Weights of a small mixture-of-experts language model, trained from scratch on English Wikipedia.
Experts: 32 experts in each of 19 layers, 64 SwiGLU neurons an expert, 8 picks a token, a softmax router.
Below are experts of layer 16 (counted from 0) of a mixture-of-experts language model. Rows are named router (the router's row for the expert), gate (a neuron's input weights, with its number), up (a neuron's input weights, with its number) and show model dimensions 96-127. Each number is 200 + 40 x the weight over its row's rms, rounded and kept within 0 to 999.
Before each expert's rows: "gets" lists some tokens that make up at least twice as much of what it gets as of all text; "mostly gets" lists some tokens that are sent to it at least half of the time. This comes from a sample of Wikipedia text that the model never trained on. Tokens count by the router's weight.

# expert 27
gets: " of", " to", " in", " for", " at", " with"
mostly gets: " about", " not", " have", " are", " took", " than"
router,256,257,153,237,241,230,229,238,132,203,178,151,222,184,178,264,209,227,196,153,206,310,237,158,304,126,188,201,201,233,169,241
gate0,188,175,157,217,235,198,240,214,154,174,211,207,213,167,209,211,167,227,120,224,157,194,210,162,170,227,223,206,171,195,233,162
up0,252,199,259,195,173,212,200,158,246,284,165,219,162,190,228,185,194,211,249,162,253,190,185,184,240,107,188,181,188,213,190,250
gate1,232,195,168,246,227,224,210,176,263,189,187,175,185,266,206,160,206,220,230,151,226,249,230,240,202,131,194,279,183,196,209,169
up1,214,234,185,209,148,174,167,121,138,181,191,198,237,188,197,200,147,166,220,136,220,247,215,267,146,138,222,236,185,208,216,241
gate2,251,194,237,155,197,208,135,146,160,184,181,231,172,203,201,272,179,221,195,221,203,144,279,260,162,236,216,167,240,222,184,246
up2,231,251,166,208,217,163,159,203,245,206,151,204,144,286,161,197,238,171,223,232,198,248,226,99,204,229,214,138,216,142,129,228
gate3,213,134,201,242,168,156,165,196,251,219,222,212,247,106,174,235,196,143,245,218,215,166,170,169,235,235,200,170,185,219,171,205
up3,232,217,118,208,212,197,196,252,162,183,262,217,185,263,242,164,179,194,227,179,179,199,217,215,231,181,242,149,182,212,227,207
gate4,160,201,181,195,194,200,162,221,80,158,199,159,240,188,180,165,188,172,211,250,199,179,211,168,221,175,145,217,259,156,185,200
up4,229,219,163,242,196,225,207,124,254,257,140,191,237,248,220,237,258,224,259,197,205,248,250,257,199,216,133,233,241,233,225,197
gate5,152,208,240,164,179,152,154,211,205,259,271,187,207,190,200,202,172,233,162,183,173,286,185,201,246,270,198,215,160,192,158,192
up5,128,195,272,195,193,154,172,260,199,276,242,181,216,148,212,192,160,243,148,125,136,186,187,248,228,238,175,165,147,171,159,170
gate6,194,247,206,144,188,224,215,215,162,251,174,101,267,254,224,199,183,163,205,162,218,283,174,160,229,166,205,165,220,236,206,195
up6,233,187,203,229,207,248,213,246,169,250,169,181,232,179,180,154,203,232,263,260,260,215,164,149,156,222,165,201,183,259,252,179
gate7,175,135,167,225,230,234,175,238,190,180,144,223,206,230,215,173,183,206,214,140,184,199,283,175,174,149,145,135,262,238,203,180
up7,278,256,214,237,207,203,187,131,180,180,234,189,209,190,172,274,214,200,207,196,153,205,159,192,140,213,222,206,116,221,167,215
gate8,214,248,177,178,249,143,165,224,148,192,169,167,238,258,233,229,254,159,220,275,136,229,294,236,242,73,251,171,223,183,245,248
up8,144,388,237,201,188,259,164,204,237,182,202,255,199,201,211,153,187,210,205,206,124,239,232,238,224,222,223,162,229,262,125,190
gate9,224,171,165,152,167,235,214,196,151,139,184,248,255,217,235,256,229,214,186,220,156,190,189,228,154,217,199,164,171,174,168,195
up9,224,208,220,248,195,161,204,190,193,265,195,195,120,177,122,145,112,156,161,191,266,227,214,170,180,217,193,233,234,247,258,195
gate10,256,186,189,267,197,211,206,220,189,177,265,163,152,191,254,186,149,237,217,182,164,196,213,238,303,134,112,213,177,260,124,145
up10,203,210,180,154,239,195,178,144,211,176,222,266,221,175,158,211,326,223,207,220,168,198,201,218,177,270,312,227,166,228,172,158
gate11,246,244,186,174,217,187,216,272,193,177,226,290,215,190,166,253,147,148,224,259,149,173,226,198,235,175,177,177,218,184,204,195
up11,228,133,141,202,247,144,230,179,197,188,317,221,258,244,242,246,184,150,207,194,204,188,282,201,247,187,217,127,236,275,218,259
gate12,137,258,190,255,185,233,227,212,173,149,283,220,184,138,177,172,200,152,115,224,179,235,186,174,194,222,175,207,146,156,186,210
up12,168,181,226,130,169,204,228,200,249,234,243,297,243,177,236,222,204,206,134,188,153,159,209,160,261,131,229,214,106,151,181,120
gate13,171,214,215,251,148,244,195,192,176,216,243,205,107,201,260,242,239,200,166,192,236,248,183,152,223,228,149,198,190,195,165,288
up13,136,244,236,218,227,137,134,214,262,138,146,162,189,181,128,173,267,159,187,194,184,239,192,249,162,196,216,145,163,224,211,186
gate14,195,261,129,251,160,133,177,190,198,225,206,221,111,212,212,171,156,232,170,251,260,176,222,142,240,124,211,153,176,316,202,204
up14,172,113,263,145,241,216,169,226,154,162,201,154,295,130,194,220,198,236,162,121,149,264,205,228,146,268,196,270,190,84,205,153
gate15,177,146,191,185,214,257,246,189,270,157,198,173,143,143,100,172,220,196,182,217,101,192,174,263,194,151,219,157,218,173,160,208
up15,165,237,227,201,178,214,177,244,122,254,226,271,212,224,216,196,159,123,221,212,281,212,248,137,195,242,190,270,239,242,261,155
gate16,298,160,236,162,161,161,176,210,187,186,213,216,154,242,234,247,180,174,221,137,267,212,179,156,146,258,213,272,179,209,213,213
up16,161,214,180,292,228,236,217,133,174,249,250,245,209,190,220,168,186,226,122,241,203,185,225,251,219,120,237,179,184,217,184,189
gate17,188,201,143,222,270,178,209,171,166,187,196,185,182,212,163,196,220,183,223,198,228,279,191,215,215,210,178,192,171,204,163,158
up17,221,167,180,223,178,224,217,234,136,215,202,169,263,176,194,119,217,255,223,160,208,155,221,143,176,204,223,193,219,282,275,206
gate18,228,172,209,207,199,191,227,251,168,201,171,241,207,271,144,201,231,117,166,233,200,220,164,189,221,173,185,150,252,252,195,215
up18,166,218,225,197,139,317,203,306,267,184,141,214,203,219,230,139,246,134,191,248,169,159,173,144,189,212,223,146,186,166,202,220
gate19,218,234,282,212,185,152,187,214,205,176,141,186,203,171,192,160,207,210,153,207,239,200,218,167,222,195,266,211,215,204,184,186
up19,246,233,266,231,169,138,243,255,223,195,150,207,213,171,218,83,286,267,125,217,232,121,240,152,190,237,203,213,208,218,175,284
gate20,241,257,220,184,174,198,187,225,134,215,193,231,261,160,198,206,199,99,207,142,227,185,154,238,208,223,166,176,208,218,140,124
up20,255,168,186,226,244,141,226,204,210,171,225,189,221,211,217,211,183,205,216,176,223,219,121,195,129,230,216,202,185,175,133,217
gate21,148,210,197,180,236,147,199,231,216,179,238,181,161,229,188,126,87,199,188,224,178,104,133,240,191,218,171,250,222,209,208,189
up21,197,202,207,259,216,238,163,231,190,168,223,269,160,226,189,226,172,244,189,138,91,167,227,222,228,225,272,227,244,192,202,111
gate22,178,171,209,203,198,200,197,224,200,235,158,244,200,155,281,190,131,203,250,197,203,198,159,229,322,214,137,223,129,205,184,241
up22,238,176,200,199,257,219,225,180,175,128,223,150,170,247,172,179,190,124,219,190,156,244,169,223,64,151,203,248,240,232,104,226
gate23,147,163,199,131,245,241,198,186,226,197,218,203,213,181,180,172,236,200,222,198,160,225,234,249,159,207,212,232,276,94,169,259
up23,111,128,204,150,202,280,225,178,212,241,202,240,184,236,212,252,185,216,241,145,178,204,251,238,155,255,164,183,200,198,209,272
gate24,225,155,261,217,225,198,212,188,197,308,214,187,303,173,224,188,168,202,203,212,193,221,221,199,253,220,166,183,163,249,260,221
up24,156,252,160,231,228,129,180,228,184,154,176,246,131,191,182,208,192,192,188,246,237,166,224,180,206,287,199,253,240,133,246,185
gate25,200,229,158,203,177,193,176,203,164,258,295,166,224,168,123,204,233,210,294,232,160,273,205,196,194,185,229,157,191,185,217,164
up25,154,164,198,200,182,150,153,214,134,248,238,234,238,237,164,234,201,150,215,236,166,206,213,193,206,166,175,199,198,211,182,173
gate26,269,246,204,157,241,129,146,173,202,215,168,223,168,224,221,234,235,200,241,186,266,223,139,149,192,242,221,251,209,210,256,234
up26,171,230,291,155,205,244,254,216,150,182,126,198,185,243,219,175,254,122,175,202,181,170,204,242,202,194,177,204,171,103,193,179
gate27,190,258,243,152,175,181,179,205,178,265,244,192,194,203,129,135,219,216,182,142,257,149,150,171,210,91,232,175,214,193,120,179
up27,176,274,201,186,203,147,205,149,230,163,249,175,171,192,292,215,226,173,238,239,231,255,221,255,204,245,193,252,264,180,163,304
gate28,158,245,235,169,203,178,182,188,171,312,189,184,179,227,185,236,203,216,257,104,187,227,193,184,203,196,181,162,196,230,180,227
up28,165,254,181,199,173,173,212,278,237,206,162,218,175,181,252,190,166,233,259,168,298,242,225,201,179,256,145,170,188,98,247,121
gate29,213,251,128,205,245,178,184,193,150,249,172,174,144,184,215,230,196,206,191,194,197,249,202,189,214,167,164,241,186,152,220,227
up29,204,187,250,232,164,222,210,243,150,227,135,177,135,216,180,190,156,158,241,184,247,215,170,157,162,222,224,227,177,139,191,158
gate30,201,199,224,281,165,210,149,110,134,241,178,275,139,247,249,188,165,154,157,229,146,206,196,205,216,179,138,150,167,150,213,156
up30,221,170,240,249,196,224,188,87,316,281,184,298,167,158,254,242,160,217,146,213,179,167,204,228,240,195,175,160,240,191,214,163
gate31,132,118,210,235,245,131,187,235,210,211,119,209,165,295,186,242,145,144,160,254,173,178,169,266,297,205,215,218,178,106,204,205
up31,151,245,243,167,214,191,175,129,176,261,219,245,225,155,191,269,187,225,177,214,193,168,213,231,155,233,191,181,228,177,210,266
gate32,209,181,175,177,163,140,171,130,237,205,180,177,170,184,228,253,236,212,207,220,176,277,206,227,242,207,215,199,182,194,165,210
up32,221,197,169,236,228,167,93,173,264,208,86,195,201,205,207,264,212,247,156,181,131,142,201,148,249,197,201,187,212,201,222,232
gate33,240,274,200,206,269,137,168,256,159,184,200,189,156,148,206,156,186,192,187,123,264,172,150,235,241,177,298,250,226,236,248,194
up33,206,219,202,194,251,142,168,226,161,170,210,218,138,167,164,170,178,224,179,101,216,153,174,226,179,202,289,261,200,195,194,188
gate34,223,189,229,204,137,147,223,187,188,161,179,171,170,188,260,252,237,249,179,166,181,222,194,179,268,171,195,220,224,172,230,173
up34,194,218,172,216,192,155,212,204,124,164,268,166,165,236,156,180,223,171,205,171,255,163,185,122,215,214,150,194,161,232,143,278
gate35,248,190,244,136,136,202,168,268,221,304,234,190,238,192,187,141,201,170,230,264,179,220,213,165,202,140,186,193,140,215,155,131
up35,149,224,199,209,279,238,263,218,176,181,179,172,216,235,233,234,161,209,162,187,251,238,200,218,256,252,238,203,215,226,201,300
gate36,284,183,229,147,228,187,183,143,212,167,229,157,255,226,175,290,180,183,222,146,235,201,235,182,185,185,177,171,204,165,177,189
up36,153,238,253,182,253,183,228,185,174,245,232,182,190,273,226,191,229,183,137,184,203,273,227,234,257,184,253,221,205,227,223,228
gate37,93,232,168,204,202,154,194,221,179,253,168,247,254,229,233,184,262,136,240,177,224,237,222,219,246,220,232,192,271,156,258,172
up37,239,233,230,251,195,318,170,139,230,274,177,211,176,211,254,211,228,153,154,189,187,154,261,235,165,219,159,203,185,158,247,230
gate38,185,220,205,159,154,164,186,152,61,201,149,135,203,185,153,222,153,218,209,190,214,210,144,210,207,197,189,167,250,248,193,210
up38,209,238,311,282,212,176,214,181,238,175,239,155,235,165,142,156,171,221,240,183,210,183,262,201,262,270,126,211,211,187,209,203
gate39,226,199,141,238,186,253,190,172,207,242,186,180,235,270,244,230,299,204,221,258,268,182,144,168,363,193,187,239,159,185,166,185
up39,152,230,271,220,230,234,190,140,248,219,190,168,254,217,273,246,297,185,192,254,232,227,176,173,288,221,198,194,207,229,199,139
gate40,233,230,272,135,208,185,277,121,261,154,177,161,245,178,259,178,160,245,214,249,222,205,180,199,195,150,258,175,215,185,153,173
up40,201,247,238,136,224,207,251,227,206,236,218,213,205,134,251,151,192,217,228,212,265,220,170,135,181,218,232,173,257,162,200,177
gate41,203,158,142,176,229,188,238,204,139,145,159,253,228,191,194,187,246,217,202,218,129,165,246,236,110,138,241,272,256,155,238,164
up41,182,286,158,189,214,222,192,196,184,222,161,217,239,172,184,219,195,230,251,92,217,173,194,200,139,212,213,196,226,102,212,111
gate42,184,257,224,169,246,210,190,187,160,167,248,248,151,180,162,138,192,162,238,194,203,227,209,220,222,157,168,254,211,175,205,171
up42,276,143,177,188,298,230,209,163,220,211,184,260,249,224,185,170,228,165,169,241,103,226,273,148,252,229,236,174,209,172,217,173
gate43,190,274,147,254,138,173,163,185,209,191,168,225,149,181,148,209,287,232,220,161,169,177,215,256,183,155,169,108,230,153,152,207
up43,172,156,203,114,175,223,263,230,91,134,206,186,244,247,202,183,140,182,143,217,181,214,177,207,189,194,230,171,183,226,272,137
gate44,205,203,202,136,148,213,181,280,153,267,219,220,250,150,73,155,201,173,174,149,170,192,149,207,169,76,234,238,152,175,152,227
up44,197,191,229,220,161,246,195,147,263,118,134,238,234,192,279,247,207,269,153,229,221,176,236,206,189,254,183,232,205,177,213,215
gate45,220,266,261,227,226,261,161,199,198,182,203,181,176,152,194,239,285,278,217,243,299,129,177,227,169,243,207,130,201,253,232,208
up45,219,187,193,203,169,223,186,222,231,240,278,127,208,163,259,259,247,229,273,239,172,230,194,143,228,222,147,174,165,201,204,221
gate46,204,179,230,222,245,171,205,191,197,159,290,197,178,245,153,223,212,173,240,202,175,218,249,224,180,189,193,210,216,189,230,183
up46,255,180,229,169,217,184,157,197,215,277,158,192,206,194,273,258,255,125,212,222,181,200,220,175,268,241,232,166,161,222,217,149
gate47,192,149,165,217,178,238,249,229,155,200,249,197,145,277,304,243,244,173,186,260,243,198,179,216,238,197,253,194,124,223,188,249
up47,169,186,219,114,237,181,216,202,275,224,227,207,271,220,189,218,143,181,235,169,147,210,156,148,173,187,150,216,242,197,167,208
gate48,196,267,206,204,251,210,213,188,209,187,215,172,199,265,266,258,135,188,230,211,130,263,152,250,222,156,172,198,200,209,195,227
up48,199,165,238,189,171,197,177,257,179,168,236,226,174,181,156,240,160,248,142,229,250,151,143,175,221,188,188,197,97,264,200,214
gate49,281,144,171,242,256,155,184,210,196,131,244,208,176,166,307,314,200,299,193,179,220,266,227,144,225,199,157,158,200,210,238,217
up49,228,168,216,245,250,189,119,174,182,147,206,224,145,138,213,272,185,283,243,199,181,216,206,163,106,181,137,219,249,229,223,227
gate50,285,251,202,263,200,242,182,175,225,232,252,144,228,172,227,116,214,205,286,246,225,232,214,197,223,200,268,274,139,192,210,245
up50,261,211,133,283,160,181,252,198,241,178,281,175,232,250,225,177,200,233,225,211,221,259,165,175,227,186,301,237,142,152,249,229
gate51,228,178,139,279,197,220,155,137,209,206,159,257,209,218,233,192,235,202,261,207,178,212,202,254,268,179,182,159,211,184,269,183
up51,186,209,298,122,210,184,238,280,123,158,199,181,194,166,152,160,210,181,72,245,194,221,179,191,193,213,230,236,259,189,142,276
gate52,209,190,177,150,221,215,204,198,207,194,224,254,194,164,219,182,220,184,227,265,261,147,218,100,284,155,312,150,272,214,199,182
up52,192,170,143,190,217,233,174,206,230,204,210,276,163,203,159,225,239,215,201,209,237,183,261,143,265,152,250,189,147,234,231,179
gate53,187,155,162,198,216,244,195,170,181,229,250,294,223,251,214,220,164,193,162,268,180,262,247,263,249,235,160,242,268,177,229,262
up53,196,154,162,223,239,217,219,189,166,181,268,264,219,256,191,175,112,230,204,273,236,231,208,261,243,199,137,209,287,206,252,227
gate54,223,214,194,184,231,185,161,196,277,161,199,175,185,164,214,236,104,170,203,231,90,201,248,174,281,212,219,148,231,265,157,207
up54,138,130,207,170,199,162,156,190,144,245,243,248,249,239,125,249,218,204,181,212,175,183,139,175,225,136,238,182,226,235,166,154
gate55,190,267,116,236,151,187,183,154,173,189,218,171,196,227,204,210,237,212,244,214,274,175,271,231,219,217,113,187,163,222,181,250
up55,205,133,281,182,242,196,208,248,194,240,207,190,203,168,148,188,148,188,220,213,137,194,157,164,219,188,241,226,247,198,241,216
gate56,169,194,160,238,139,256,162,176,164,187,182,198,202,188,220,232,214,244,145,116,212,212,173,121,283,227,230,243,190,202,204,216
up56,166,208,172,250,161,230,190,185,154,193,213,193,213,213,263,224,245,256,178,127,255,196,194,149,286,207,222,247,187,190,179,217
gate57,229,209,169,216,203,241,208,238,197,181,121,234,201,214,263,222,143,194,144,163,231,109,322,216,122,179,164,139,149,187,201,226
up57,134,263,205,161,245,230,205,175,135,232,255,134,223,222,157,160,176,256,158,249,218,284,235,221,194,235,173,177,252,173,133,169
gate58,205,184,212,218,172,192,114,141,151,291,200,238,219,217,217,231,230,138,183,216,160,188,201,144,269,219,167,169,168,227,199,184
up58,209,206,153,186,226,180,205,149,203,235,167,166,244,234,181,242,158,152,257,272,155,221,230,283,325,163,242,225,233,206,178,197
gate59,260,163,199,250,209,175,190,229,183,232,231,246,148,128,207,221,211,166,293,250,159,205,200,224,314,175,188,249,203,191,271,180
up59,234,267,155,179,169,180,219,179,145,234,227,250,172,157,196,237,145,177,253,268,222,239,179,158,302,264,253,231,147,263,208,226
gate60,189,181,147,163,170,75,201,175,194,160,231,224,209,183,154,257,227,245,164,205,177,196,213,128,235,203,217,185,250,226,220,174
up60,156,221,161,201,206,249,177,214,176,133,232,194,92,146,138,195,195,174,150,188,232,185,231,134,210,249,132,213,228,224,214,200
gate61,236,214,180,195,109,221,198,160,205,258,187,235,212,178,238,241,259,265,257,266,186,267,195,122,213,210,162,169,217,229,197,209
up61,141,199,208,167,244,193,218,235,203,206,220,225,189,219,212,186,181,187,178,170,228,226,200,226,209,193,259,241,165,208,158,196
gate62,174,223,256,175,255,243,189,170,200,128,253,238,176,252,277,202,135,114,188,165,235,192,156,195,185,205,191,173,227,155,186,188
up62,201,174,235,205,208,175,194,160,127,257,197,199,172,270,199,230,172,137,179,160,220,220,147,268,204,198,122,195,188,221,268,221
gate63,184,245,155,178,182,205,169,222,244,172,166,276,185,176,283,182,104,194,198,155,186,128,136,166,131,245,185,203,222,135,213,227
up63,182,172,287,276,219,253,203,191,161,217,154,82,205,220,153,176,288,144,218,201,209,210,253,250,192,229,189,180,175,221,222,141